Weights of a small mixture-of-experts language model, trained from scratch on English Wikipedia: 2 picks a token, 1804M tokens.
Below are experts of layer 5 (counted from 0) of a mixture-of-experts language model. Rows are named router (the router's row for the expert), down (a neuron's output weights, with its number) and show model dimensions 0-79. Each number is 500 + 25 x the weight over its row's rms, rounded and kept within 0 to 999. Numbers have three digits each.
Before each expert's rows: "raises" lists some tokens whose logits its average output raises strongly, later layers aside. This comes from a sample of Wikipedia text that the model never trained on.

# expert 7
raises: "'", "-", ",", "’", " (", ":"
router:494536502507473504513475501522520499508449521478549483454517463519485496470532460502508479473493508470492498497498519470531556458459478510513522490510496514548525489506484482485508543505502522532483472496469444484494449525487467437505487446
down0:506504528516513480502505522536483511531467485494498526467507441511505554480474520523422520454504467510452480488500549491478504488525505503470504512488516458488507513474539487465486522523484476487501470514506441523501495483512527468496490492
down1:484524469524492518490488533512501490505473485543525538487479507509510515503521511480527504496478455525477502482569481506527501499494510482491524486462505463538502475540459516510501463518530521523477525503487476491490492492517484498479500469
down2:521481504504476506566583519510512478507536494528460495496480480476537461515473489515522535485526474508559523472511500484476480533492478463509496441509516509549485474475523467485501494503496519486457488547463542537524505536494465497489500502
down3:486460514470489517503482518489453503502553536475502457504497511532534464514515538485518492476532487537519527465507498491471479525509505458506490506476508517512514538473526489475478524494517502521518508537523527500493481491511507492494463532
down4:499517490440505464481525485468508498503505497490486473462492486532512505479513500526479534506489486524507555494501500505504462472488536463511513483484477508500509484441522529516480523461507491495534506487501507536465488461505537509459487494
down5:434515497474541550480509506521520481498490510473500513534512511514519506516489465506451524515491478492477471521507534525557531529519471509473498481517539491492485475500505553532484451493484505491495518517533495475543528533527495448455476496
down6:489507515517472461510479498481527507490474468507550446483485511497525457490507506484501486529484490486490489531506494479523470472451471519476510507475482457482531536542468500473517500532454501455514498537510496482512530451480479494499532488
down7:462490508507539491483499499482495501523497508478493508518513563527468467481501458475523501492523525462505498519489508529484486497504512514544541510452448542503470530480495559518504497469523491531467453554483481442483497480436483484482474478
down8:469507461543437485469499517525487495459473479488514517469487488515506498515484528493448513517484521518485524525474487521522539493498465534535495510482509526445534512529506452456498451501494485546461503488474529491493488497538484507475519510
down9:513501487494487480510500467485500487447508450462523437487478447519522528542479485549489465490531541534529511523528472483478465489526461538491506499465494496501504472484505529503517507514473490511527475526492473498471511485503513480488513486
down10:503507515477490516476483483486494514519524512467487484486524507510486481509467513526452505474485476488507496499494481547495468480515539488550532488485514511517515518534514478466474511488535498543483504479462518501544438491482519463540511478
down11:463500504468460520522498512517489495493523482507481482515488560534498526509523512486521546496485506491490513469531486475526497455485490456548465480516517497500471511509499527509428496503504534503505508538449534541477536514537495531476532517
down12:510498501424478473511518468480473507475493515519491539506498454504495517475451479474512510488502487517515542482473479455460500503533513509485500476523492512457516529472504499527475509465490491496497518526470487464452502519490510563453504486
down13:521516485508521489492522497487514499498478494529518500476516507497502523549474466494487489492506497560511485542511477482500503460495489482487451482476496471499535524480469520491556501484522501473503497493499492471477500488540508501514497528
down14:525527472538477516511486422536480498500527519470483505497496531469479517524470528506490480515481487490514523422443455503454505509545495509515558477464484482509525475493570482508470491543458497488497476531483540532518488526501511503473513519
down15:500498509482462526497484472465471521562536529528546507524478527496506487486488480495516472526528537526507522478530491543492491495507486463532560471549486494501492516524458488516523483493494524490484467510459517536505529493510502493487487521
down16:493524515526511515453497496489499467538523552528514504507506473529540479478436492486443520491455478533451476524485504480568487527519524483451497509537504477477483523526493521491514527493521448479501499481515484467489499511520455533518474488
down17:475477542489477463532562513515520506510521493491503475503498460496482527517503505484537508486512491487522522500474503483478488436559459500519469481534515499457480486508528543485492504458505498479471513545523477484498485517496533485506518493
down18:541521487502490516461504471527534498526482498491497488494505534550488522505546493479501482508526494487514565442467519503451484476499487461514497515494515495505504514491510463484459513484522504496536527489476502535528488533521519476503490453
down19:456496438524496469509485549485517517508487486495493501487545486505499503503526489530493501490534489507487516534476514501515512507497481493503488461465500541519514482491506528538501494554507517508470518522487492527489515523507487529500464480
down20:472506531469461479502538513487574472542478500506509501523488460530479506487522486531473510494513500503477496481462508538457524461539462543506527522498550503499505535508446523502470563486502485514488525521539481491498510492438505501488485466
down21:514495499491520474514528487498490501503501472488526510512503519481448522471542466507558512514505513463503478530538529507517498520443497525513492476518517488506523476527487495470524521515490489514503489465480518488488496528519485501496512497
down22:489444451528530490509493513504496531536511503554480524484480467500460459508529487515508491471479482456493479480517496493497496521506497503501474498489461478517494486503537503481484500513472490503544490508480511498467501518491480419470493530
down23:482510490501468488474499532494518489542483519489481495504451539504495495488515460520525506475526482537492482501510471521538516457491488488458568532491512509510503486533495485472510487521525455534485490505477502523453517512504456495502492495
down24:509517573521467441509494467495511536507512492468535518503502446486487520511510573479471483520481535445515501484484512467491469494534476548524489540534521498506479485484548521503530476532465480499526492479522508534512488470522469542497467490
down25:503494462534523503457514491505521499472507517493504512499475533481493480531517507498524562491501546468493529493512505466512512471497519458503547522535501531529490506450484511526511502500529498482515503485540479525510506518492504532480497482

# expert 3
raises: "n", "de", "si", "di", "i", "ns"
router:476501541492469532476444523514511504516529503445517517503477423474485495501514480514481496492507491477516478501501485484530549490483494474512519537483446499509472520494513530498476520495514521515517491499481476493519478505485441465525494507
down0:516457511493475530530549527457476474527450540490493522474566519502502506512501533525509462479497485508529529486491515507508464508508505475484525487485530498506541535459464492458530483482495470512498496481503475472487494518513498505486506498
down1:499562508505523487506484502494496522486489465482486502490463506490528501479486494507534509537522536476537513506530500496504504512496512559450537517506489500529454496503495477501479526525460499517536513502481524536465468468512493492483532460
down2:475523493470497515525453523497473522502511543475464523532499490499526473477475485486498525519508493494500556530534510549508490531495527472490473489537434496511480504486461502483492489511505512495503448507517523525496504554549507513460496473
down3:467497503521435516530519515515511447471534522522514529514534516495499499536490468467502512472520479523459503482501489464556474541485497471484525515484506484527484521522484509480463537464471502501477465541507509517514518487474519475549440461
down4:488544496485511478454481553486527543504474474530502503453480505474504494518501527479481540490491484525508513478517479489522524514480493498517537523525519462494536537473516480518501516505555461535506506500532480524520489517525495478488552513
down5:429480496509509508491512510498469492515514503540518476524509453504529541481480474525471493508518513510485499483432499522479492517528469490487521453523513475520514484477519518483497530462476492552498526528494530477501497487496475486514491520
down6:502487510483491534511510557509488513529486479498486496450522477524547515479501497499504495464521464484500520477493503479444474487526478499486452501480537523505510504490516541542510483505527547449484508542496490528471443512486520496544498514
down7:512487541480489513526498476453520461479514495509520499510503494489471513507495470499528476493528529471460524478492473513464472534514447501462487502476541520486526504479496524492516517489474480500494488504528522507501517483510502488518496489
down8:488490489518529525515528500542479523493498471480507507510527505508507533523486478495494569480499548504475505461516480465491511489528511504489507467505468549494512466506490542539521512464486502520497518461543546514500478488489491525475487477
down9:459489500494444484483473490527516489479531503511473528512518471512466499510472488504439502522466533513471448467523502491508477504476483509506438471501486495496487471535501528498507498526480485568540503499457519516518507538506492473526478529
down10:500503531501515507495469462499500511559484491530522485473498517511489462502505475533510502453486534475514545523475503519504504514470519504514513520487481518448487489554523463494485505496498523509488468521506519526501523542511487488481517494
down11:508457465520500466527448510449511518472477520453485523493469528496494480496498488495523492486501501489513465510492467530530528511499487474511562548484465533514499504572501498487472524491440489500486524491522472499459482508485479474471497466
down12:523500495504510449506467526483475467482528547518520481479535463521512499498496479475501511527489518532479487473471539480482490490504519507524444485501505516530500465497522491561506458472517519507505482498509477493512495524555473490505519523
down13:488499505492553516501526511483486556503427544480505502455528456509499505465512478466478481518489495513481494543507499501506479505506519488506540491521543458479484513510550492504523443504481452565503487508469476508538509510478510529502486494
down14:539497487477500513512487514495463492502490462492480508492486491551504483466458484497499484477531524510502537518531514490534472561521526505497481504499467498522493483551472505504459533500540483466533517518501505524561463495464503522524529490
down15:515542469486538506513489514470494491504451500457500474449474479511457465453493478475490517502480539520514497503496525512525525504491518504553508515517512487547513498505489504468531455515513544518506499467495456533488523547494515507507558555
down16:508504498522517503455524475484544484504455516462533511494497508504470497480507537520507504471529536474522502491502513492537511500507514507521508506545479512480491485478456499492511474530527527560496490476496472513464555500493500505455526492
down17:497518510488492492458475490549481489478529547516485481484483478486471524497509502520549472483454503522476522473519523522479499487485521495481522513516512493476490471498494495451461517498535468492497505503489473481463518488510497487512512503
down18:510496493484487518522477489508521517452465492478437464523490483489538520506492526522541539496509493538546487510490512500507521505500470470534470495458484524512505503458503519544516514457522534461500497523519471491503498520520486484503540501
down19:514547540541497480527525504514499510493537481484509483519496472460533489512472485532509510502509434471502474437474480472487507511568497516508524474498507549457516496479471491570471554490506500493454474483467488533502469494472494532520484503
down20:492493497522539542470539555525542492528496503475529499459469505487489515520532508447530518465472504496508510415488483502478514513487517482495463462496456543484498540511506529472516488507496529492469476449476489497475488444528524480471493494
down21:491472507511497525482481519496523523506486468544489510542529537534590517471477515490513518465504489514507497460519473515475530470493500473533489460499479502499490521529493499524509516497485490499496451531504493506489487503458491485505522543
down22:528478469472471463466505471528462470478515502501549527511483465554508496474576491545513492528485478508475559487505501524529482496470497484533504525536497484484497467536489499460546453502503513541539493518510508516514538488505514461489524484
down23:506461521459513499512505465529494515495547485503487441519518472527494502513513489492531467479519484482491518506493499459491500511493488529495494496481480519514445524509516497493491540473531494506525478492522471532498532508488488489484515496
down24:536454519491502503505479520502485560528470474472451503499483456518522504493507497504433503465525503513528499520528467516479535467520503506523537473521483511498530512507524482471479496486525492542514510509493502501493524503541476471495497471
down25:491440487427463495496527502497494471535521509494478428484479461480554518509457508482538467471536519532506497485496532462450492480507490526456527489482464459499520488512520495511539486476488467480537492524469514499519504465519464520546522515

# expert 23
raises: "H", ".", "IS", "N", "V", "ET"
router:508503528475474479492511498485479478534520484485548492488501459470464472495462492508479469541496480473484455524470502492494539492501453475543528520495504496530522487495540456476502509487501512502521463501468509478527428501450508503506478491
down1:491471498519493483491485503490546513525514483481490473508520466494515548504481512453444496534572531484484499488503492502460505499513517490536512528499493504468483503470490478490510513510514537493519526500457523443475460516533489459536504489
down2:509525503501496472535496504475517480496504523477490531479507515530513462481501520492504495465492478532488502512480506537487475488477462529510482496508537507470503532563491492474547528504497465492506521509455517520519493515494494461474556492
down3:470494460463460446495510498478488476455465495518517524439496508512530530503517549479504496496528476517499516486489485470576528475517471475551463534523536503497512497525495526568493509541490515515515469519453468505471477449474483498504475478
down4:468512542513477524491477518460471539528534484477498526488505523526487510504464489498488511464512463467460454464492479503482515495464528491484515465502439493529495513534480496484502491491467494489504493486495501491521524512496512444459490556
down5:495526472547515495509555447523501499490555487523491516483512549485462466486482507547491497519546504494502489450515496518519510488517517449483513489506515503502499453492521517519539537483494497473456523479520467485486501486473496493517495497
down6:459521493527513543507507488498510517494483527515502508522464501437496509517547473500502515511521504505496485483525542503491532492478463479496495526526492541469477505548490471509493471512494502539483491492499491479522490521483523497473465496
down7:483534495508498450500519511538496501540465469549512505542461508478472535496468468521489494473505501542527501513476464495539484477493532484461535519539496519510503492503546489455534485531498488506492475513494513487448492484495460511474491524
down8:536480556496489442473523526510494472467482503511487447545491473498464487445535535533511506488513482511544465499501522489488476562512498517552489524503490478513521485497475475542479498503508497530498504506507509546502459524544480500500500475
down9:510505472510494481469489501507529496519504511523534544478472553493482528514537480486481523430503510506542522511496538462459476473474513523528476523497515502472521540534522498488465502505493524542475500472469471503506473474545553523478456507
down10:510527508531491538504488479499481447491441492495472498516513483500486531484527526494473511483494528499455514508493527528448483528487508487503491481526505513537497488504509520513449492495519510465493475539471525514518503507494488493512464495
down11:524477508510520526493529493513495540494526462536505493512550510515471531546530492541547454541463479495484538536542458495500494492485475533463502502484527497557537473469493482517482508468537490527504470491485485491529490502500541484461511504
down12:479479454498495480509484539476496538488489480514485515523484496512529495543520468528511510514479496487533484486485498486500504521541502536509500516441543503508488489463532497516521503457470449488479540512503482508529518536448507515489471534
down13:515470513499499527504512564503501493499516499486472486490489535503499484481556480529500507461508507461518518487486522512492482503550463527495448496513478476533546531512470500479500510528479483496545480510483470484495482464468506505488480478
down14:489511510482511527498507517484494504490550484510532473494515470477495533507531465480520469483512501491458539497399516480489492476547506487485491501490495499484508518490496534513477492499509504499504504493508493517551499522486501482499525527
down15:449507506495503526550515503488504501489521488506479461564476525478511527483534484502532475442481545481482482475508506511509492508512452517494516536497460535493483503507526506526479462490531476493459447499507490459523517505545514534488499508
down16:550502497457500490527533484484498485499541499494529531478498514484499530476503531528507491528507469477517471461472510477505527520501460479525471465498535518518533509450498470503512519502504478503477472539502448464517509533447463508534469557
down17:508528474513458560475525508513493473496545456509523467489483525480530456515470508473522517513505506453552501477515508507441458504455541493529511467538563508540555510496487512500487516518506463526478516469531526486486473493507519472423474502
down18:514482494505544530478526506483510493491507507466510496466468491498463483509491499460491527481452542482480499502503534562494530575529470563521509515468531489482502505519541492504490516476505517450492472485511492497496482477534513473517510497
down19:540516504488524488480554484521512526491516480471479497528546459500480498499523500433545545497531531517484500517509514445435473491500504508493524458493485519485542531465523520477542536535504524471498451543478481454475495505535500456494519485
down20:531507563481470535485522504491470424466461497497457513480479488538515485516490498478483549502485509526483497491489459522512529545544519508508526470493504497479474489536503485509459519529513508514504516471471513475542537519494477515494475462
down21:488507501494492475523483509497479491488505481526537503463500472503482469503508465511500483533507516478453512483538511458485513500508519511452530513500504531516502518507483526507483456515481470467511509518476476502505579491476475510503479460
down22:538499518488475504510484470497558497463470509520473518457514449527518468500538507512470501466497497548477529488486481481583507493538520524485487491494533499527508498494497479484513533482500480494546488496491487438513501523460448544453473525
down23:513500526521444460501485487509513493495529501544542480513507488504480469525536538492526476513491510471515471461505474511532522502513457493490486480477490503488491512533535519459479503516502514498496454511477471522523532505489448488535482497
down24:512467513487507500459467530537520524486475482527474515463495469488486481474498482471552500474494534501478505507517483472527474514516481480486480516475529495501537524542546566484499512484538542515529516504523530533509478507491467525524467499
down25:476477494529480471501497514491494512500528498496512500539497476489494500494534497524508499504442539504501500503544470529505529503524488517539506499495509541497494452498499498416503501471507507581499537513510533465490465531504529484472503484
down26:501498493547515507467490481535471540491493465507523490525492525504457473479518511488540511470501509518478474495485493500491510489532498524551457512479460485449510516512475462539471451511492509479506470549505514531514548509499534508530545481

# expert 2
raises: ",", " (", ".", " and", ":", " in"
router:525506557503492492486507558509465514498513501467540460467457455501466516513519490519508506505529502472517457482499518503508522471503485501489523513516473512493480483502510526504501532494480532535502472519495487500517467523486523475504446532
down0:547534503482497501546488527500518472490473519502473483518486529467504506530506534506508521470510476512509433490508461551511509501489519479516485510485503486468484495448506566503496500484478483449502523523546534528498507491506536504475509512
down1:475522521499534501512464475526473472509494514497461467497538477493477509500463532462499497532513546492498544506505539520485519519501491466497517497537484482476537503487550498530486480533521558525487458502483505455480534481499511479520531454
down2:476518539488478506479502523520482503497500497456493476460485523501489522517486543495527501422523489505512450440475536535507502506506525496504493488514444478467500486506529546515519469521469528544487539481497497454475517545452506491523510559
down3:498517555449464476485544501456510504505488536491433456528539509454469483480508469482518480475475517526514451502529490486532485510513538500490482544529463509472513478502493486508495501465492517527483536527506489500507500494531467473488500503
down4:524505496506454515513496484484480485514513518500457482529522527474495513496461542521498499486466471454477484524512447488508505472492553486519501536484481574490503542466508520457501555452542481498525510513516494480485514494570469500541518488
down5:483537556554489553481524510452512508575500480531474484480493455537470488514496466538512467476522467517496523506469462472550525485507488492534496541507483491467462521510499518495512481523458522509538486474533522515468496508459553497455518482
down6:460527486504463429470499481498467463451491532507541549504513492487484494533484511537484504486492506526495484516500501508518503446506463492487568515499476494535523464562465539494499544496492517508515516501537478467478526455481506508522496490
down7:505515468483516487489536503519514499469461523484474513526488489492552544505513498496533487477522505506541464513512549501527554527550538527471490504472480510505513521488498478541513485493474507534482467517524524493486472497470461476497486522
down8:544504479504499480505499560522507507506556533483524494447472517495509494516481479493524544524496513496530540514522509480502515473495552493444484471487516514520453508440531485492456505505496473518496440522494442537514467536561503528535491510
down9:521487517494524497519443564537460533504488540510460487509463504487491493472446512501470508476520515522535499523460508492533469499523482470503519496524472488531493502533447532519493492464468475482477472460502450492499501459506517494523481467
down10:531504469521489544485481516499520495492488461497511487505480504483506510509485493465504483493457470469499465502502478503480527462438530516508465515455492544486510489515516479481501504476481470459473530499498494532492517507519491528490503507
down11:505509506510499480499462489478511456484488484492507429527493486500467509485497510514454473476502488563508538476563547513484453482487478472482485535506446478499491485507494526491458510525472489542445514501533506534487476485515475504484527505
down12:520523507530485513471507464485546481529491505512519476463502518467491499519466491483510447506475507539485495464538517499525508493523518519463511474502499484450473524503539532503476477488481523498550501536541494543482482480456515527505517498
down13:515469496498494492511494503509472533487473479442515541510513525456461476525502526494508543446517502471504510470538466482537570524503505497512461525515466489500472501505527482530492504516501528515484526515473503488515505521469500537533526495
down14:482525500512482509489530500484512527498521477469489522487485489475473460515514495455549482530488477486504500459503487501523485480539503462498509488492518517501459512517509503478485522456482523494515505486509479501515479496487509505489500516
down15:514503530518499493462552485481462508482483520542480512502477515509472483549462503491462499528487494502491488503488500499494489472470489546525508527489497502558471514488533465481470458554499507491530526524486515534506525526488472495560472484
down16:486524491510468484501498538471490498517471506524478499476486490525478485505510512503496523445501550516504479554517449493532507477492523456499530497513565506452486525497483547542515534486477499471519503503485516542501472497543488493505499489
down17:510523502491583496478514467516515518511560490518489510499503587487473489522539475537528518482513458471485491536513491515466499498502490522450499516528520549504514510514452510534491469512498487552524491511485498487488518554497521516523536513
down18:512550465473497500513516463499509455474503511510496507498501446522478479530518513497507517481523481473493547511495508523532471441517509490505466521504482500498515475538456508536518562519458496512480552477566524514505471533500478511441492466
down19:438474497526486490504489556516498496494460492522509510502532502477522503487490483497509495480514500499521462522476495501444480501486502502459506476521483523469520513468465543484539501525467500462522513509465525449514499509473511483522491552
down20:479549475505478484491494505513494506503524510525528577491525492484454484508548493483563467511463500492508520479502497501538537525505498506490495519465500530526474514516485528528450533492514489509528497473489533469485507550519467475492475504
down21:456491513504495500514466513539487474498466502520518546541518452467536492527505489550431552509537467487504510437493533492541483516486512481491513491522526523518500519502500471536506498484510511537497500532508480530549498497466510491502492495
down22:501507484488486504490482493520501517473474494546491526489504530506488521529522486543488486500506490517499495530484509509512492523480547526467473529481514508485494511547510485494491509510493461522510494496470531514474537475550507506511493544
down23:481536507516498490507494503470476461456525530499494465529504504499467475524509514546554530506448533498498535463523529526511483475506463495518515533504539513514485505497500500491512499494475488547473503544456546515471531482495502499473427466
down24:464463490443518480504518457492518505466521452466466500507458491532526507538472486499484465505510496513508509520501478508484482514429497492471496492519505503478515522481466533478510476509545514514510495520461505455457506501476528504450529500
down25:500527512474457521518484521517459457501528514517489525529536479490458524506466477511503467498490499484476516493493474521449422484535516515535461539496468566505443513502548494489509518541530516500505509484508507501503497463485488494501485532

# expert 25
raises: ",", " of", " and", "-", "'", " ("
router:543498530505485501556498495531457484469449549449522459465516460489474489499470485537496469519473509464490524504457505481521521503462484489512516547528465500516493459510481482470494485530511493513470466493486496493520494530481507498510474526
down0:496553470501498504521514516502509500557505539495524513491498498487439507491531490498493522528494484486537537471480497512524517496450513462503505527487455480512520511475520494497492452526496503480504515542502479531490454491477467464443534505
down1:497515527471486484517493529528497522409503540537503493505475453512469477462473470509516497494503517514536496558479509542472501516505512557487468507498539465506537494538516534531512462519455525463520477496487484483525515483461489479468464499
down2:484474480509550502506501514498521482553499502525525508530491518483466493513493538469527417517486500513465539560514505531527506476479531542462494506458499508491507518534487514487495477473507489473474489448473539519481491527486535535492514485
down3:503496470534462450493527500482461507518497474480524556467541492527486527509483494522461528502517506477518440500497498486547513494491500488503485479460491470478504476483504479463516499487489544494527530493515485527501546505521471517508539512
down4:519508485521501502501535473504504441515491488471498499511517562458524508503531491543556527533509482477523501488488532493537515507468479487478499470500474487522456497462459525495501501505494480548488482513472513528505477560477492472512498497
down5:472513478520485495539492501460543518522520443488496505509455475508535461541499511513506517513476498458533482496482461462481515524488495483484501501519484502526537472478453517525501522516475541465499471488532495506537525489531439504492448508
down6:502422547518476498490535495512498450454523498516527488517501515473504516508522537529520507522513512512463460471530480506439511544502513490481507473482471525494533515503471494492487484516518491527503521498479501512447510485481527517520505522
down7:517517491484477489522558505513476502522533479516473481503483504512465516509505456514450498523485469496495503490472530484518488469516480489513504507478492485491481523491494486454512530457465502508465579503466549489473498500573458503492505518
down8:491527529557494493528511485495469477461481499484536474512467457522567471493537490512488503521519492520502518523529483498498559556506506528523496502521496528518518528560512467509439490510542481511498507476515499521480530500506495523527475497
down9:498496486502492479466484495454510549451494488481499506503527451486483529519522508471491482548478506457526506524536452543505522501521475463475504508502509455502485524438460503534475499522503501513491506512522470481478540478487457516476510473
down10:540491462475549467522497529509523540536522460478494496491465487447474499475459502472514448522541466499467531505498520469505472523466532525522520487480498529519531468449502474487517500452490513462489482502483509521528484506502512506492548480
down11:512523542520523500506496454486528496555492463469504482543538531500496473500485474462489511520501491546519491492467511517501524462496456476523513474501486514518493502503520496517461488510488450513536522527456484521502530526497506515517483476
down12:470484506500497491526498489534500498516501495502512501486517543529496480479477513496438493507529500483493511505468501516453567502510496508462485502494512478498483485510458494488497473529503499507524522552499514464496501434488514532488536499
down13:479507482503490457496523454497458457494494480456500460516499493470483483488516513501492531501500522528566482520529487518483513465475516512502512523527498485498538467474513513465459494499475513457474507472492537555468516496494509491517518518
down14:442477485493481477491488513446495508513462497477514523496501527496489529542508507481494500480530483523503524526509483489499472496529468536532519545487485484520478496471491487491496523495499432539462445542496519492499526522469494512507472514
down15:491512507498527503457497505506503535515477492495504504530467538504479535534502484515515514528497489506477485491508517478478503521495524476487538560512505453502540532509496485546477486517495518526498463479520505461501505509455486516476510496
down16:537513511525507515497526409493525517500520462490493485507498504476515528545450532505521495521476547495463472530510482518511497525490483504501467487537529479526481518480538503456507484493501504478448487508466542427465529434512522509482480482
down17:520514486521532513526498471502487502482448490464497529531491452505483496511525500469516507475495499526502516505516503469467494528468489520468452484496494517504523499471515512493511505457508509509488516542463479511467495445510532514470530491
down18:544501519523466528502516487508435500503476508469473449487480456516493493502462490522461527475481522505545528489519454514541489440488483435524471471513470522505474534508461511511513549495504516506479484483534499496515458495521496484523536490
down19:509506487505510500502481517546545498489537510483473480513463551473526470502536540507494470521515469510467481478492490450477491543463517532536510496493496530503462530532476461474488481507453546500530545439488521503496494489516533439477492503
down20:507482497470519494475527471487485516461515515492493534484492508487540538486524470500497509525521487505524479472530506480467456472556499451499518476527491484510471509510509466484520459503516520507509469509515512508491481483479507495514515471
down21:506492507517516488474505536457525482504470509513553546528524502526500492515538490492500504503459484453502526498521507511519485495463490487503512513506529522526545513477487507519502459469518509481498498470497455526549489471493493544486488475
down22:522478487517484513529519481505486486507509486489487475486481489523485502500492522484464483503520507440489503550483511505535534467496526522522538460534563520487450517501509523519510513435528500486496443501479509550528498494533478453549516476
down23:507468514449482472498513503496488479437502487487549543466469432512500498494516490512450477480533534535559489490490477496532487472526474487461507524508485497490497471492487478482531504553529485502524514526506545464474491502503511510517476489
down24:495471508456489524470505552514478498499464498535519528482507459543476522491512508467526492535503467497505499518498460521540525495528507486536507477498494509539495473475498479489504518468454466489460511519513501502536490467467545549452484515
down25:476537490461545492520516520517484514517525488502538486467509509495476476494521473485514477490555533474491494503518476543484495480511494536458510475493501482511562504571515522457493530500461491468458482451496498492525515492480494541532509475

# expert 34
raises: "-", "d", ",", " of", " and", " to"
router:504482487480473520510508484514490548471477516426552488486492446504461518534517505471480475514520503498523464515521504487521533489472455513513506517505473503510482505491481512510517497501473515512513493528494472484533444503488466466536466498
down0:559533505472496509550499505498509493507540479510482551535481478542453491480506509573461515545455533494492477490520450478509478470512457522509487483483490513511470487529493463522543497501478517505538479530489537521500525465467462459495495475
down1:487484502487512492478541490503511502489523506514511541507483529508498507530474550487487506467496544503519504478504499502485542523532471497529510454508505511506479526487480524532463475503525482504506502453465497541496477440490474474543493467
down2:510557484506525515499533492513514515495537470461537532498508563512515498487500451453476431517446512511521508463497500495536481506536514479475519500454509515524490529504489463477497546511503511554485504521509515480477515519443492493488484487
down3:487503468512475512508505504546514507547481531520546476510466480478510499498498523529516519459542503492507483446487544486525506491554521471489553495526500487497550446494466457507531494561518512498487543492491453516498524483507505505500496482
down4:494495464510529513454498521499464536484506554493494490493520507514448437463505534502507477488466486545494512485528482546514496528493530522554518519487490512542517544467526523570487500516511470516480522483536463512464529517491507502524501532
down5:481488446519486536521454533525467513503519465521463524519552575491540484468478495496463530523487467479499491486512493468519518488453508521550515515486469494489488497467501463491486500515492507491501514502516528500482473511479503509496432531
down6:506527460516496467475498478463512495495482579497471460494531471488485508515464511484502524531528487529524559507543497513474469512509487543491487538553528524491519468502490450453482471504507457503556535479507466507529477540545440536478494467
down7:539538514530484476488477436526473525471465519463489535484523474469521478483497489471483534492462529495527502491499481509481516522465473476519455518531456466527520490532539542450489523468487511485533463508491478463520474524500506477515492529
down8:478478495467519509529458497511536505504479509519523514499552537479488466467493509487530526494503506481513479497477496530478480492510493500520474507518492461529512487517485448498471501513480491509496499543496506488540497497469504522505512487
down9:473501486512457514507508480462512493446509503495503500501518466514504504462521533528482490485470534486489502532502510506450502487507507494490536510505492500508530495509483531504507530508477465507556479496536522540547514503485487516477485512
down10:520518538527486499532497505493480465476493525468497515498507476515441520524478530487503526502508528495550495520485504516492470513466534542488489498509526523473513492475511481463499531534506472494487491515488531530465497550495512518499470500
down11:508503505517516493463458485516475540567492477479464489485465511474511501491505540488529484499504516506527518504502551466506548479480530526480486492531487532476475555546537499480510494514523514490492513480461485484500493508527519558527474458
down12:504461464538501463503420516468490473529501492480537490488491507544526512489482504527470477470488517525517539492458502501505537507502502524487504487491452492499526462507455497508495479501510510472448494498459530529494509473458499537505530444
down13:517469476511464478507542495556521495499497539501469486479481491506585522514525512496505504462528544538487461560470533510481523517507530494466500513481475512522489500476503477536503468491502492496554496466491477485507521488533506438500512481
down14:471540587499502487471519476514550499523505519473475486493497457467503452510443507492483490485526511499497499476562470510485498530494551498501524495494559512494510507537508510515499553464499508510498480455482521523499532501498529519471523504
down15:514500520536526476492467512520495515535462539508485560499496529457502462500502461511497500458515488479498531431499508534531527532468470473483468475536516481509516487513498489498513472516502452519472461502484518491513501491508505499485489474
down16:468463488450460507531474495492467510522484518492474497526530525497491482478519462526492540558509500551516498472491523512531469511482469546494520535510552516490489493529479514507528500476472479460510523511513578458526490504505481476449505477
down17:546531468528535503493478528490545511507479465545547520479530536500490496491506495470493502477512493507461458507496541454530475527488511525481471486494529523496497506516513487530488520515512482465493522463473560484517453509521474477536510472
down18:533508491527506503486471524496502514496470479486523516511443506458470516486530506463493448513474480494499485510519452488499517495466455503487466514518479491480528489504488476494503470557444525544507464480485510519494516502504511552552545501
down19:528505491503476543538497498522497505437560533492494490523496489501508459506523498509524490477525517474516526473479518532510504457501490567503470458498521527523488525502524517473481522479507519492520485496518491505539495509493493549454479525
down20:501487522508473471507466504474497453487497434510488526507517483502485495481498492545470536510526490497483485463500507521520486531492521560489513512445534470508477469455539504503506476482487481517483473489528494496513482516540480481544490490
down21:502491496479469540496497514468490510444500515532539482497499510519514502528560486497473522510534484492504545469491553518497465549488506482441484504514471505501520476499466492507479526500502536493497515502491543514508482502533486479452512502
down22:518487540480469509521504481482523522498494472495502524481489492463529453517499505469493465493468549464489506521517466452519493521546500517544486499478512474497556485529516505503502500498481520479526507485487530542510500499498474520472471520
down23:519499477464538563540490465474481551514487493541513502524519488479497542506514512465502542494476484490501564464508492482507483488498413534498538486543482494534474512479477512527530457527512535456515483513488473511526519498528512505482510413
down24:501514521488477525522512480477487518487479523508526524517505539525488492547530496509495477521488509528463511493489525529473453507492547516526516525552495517510486520523485450499515496465533465526507465491460554476522472519525557486527494502
down25:497493505506481469460523534476474451485501538460489518494488457515522505501483511495526523516520519525519504473471496479507490494514473492509541531484492474492557501514492491518492483525510517526503501519479505464478509525513466440504530480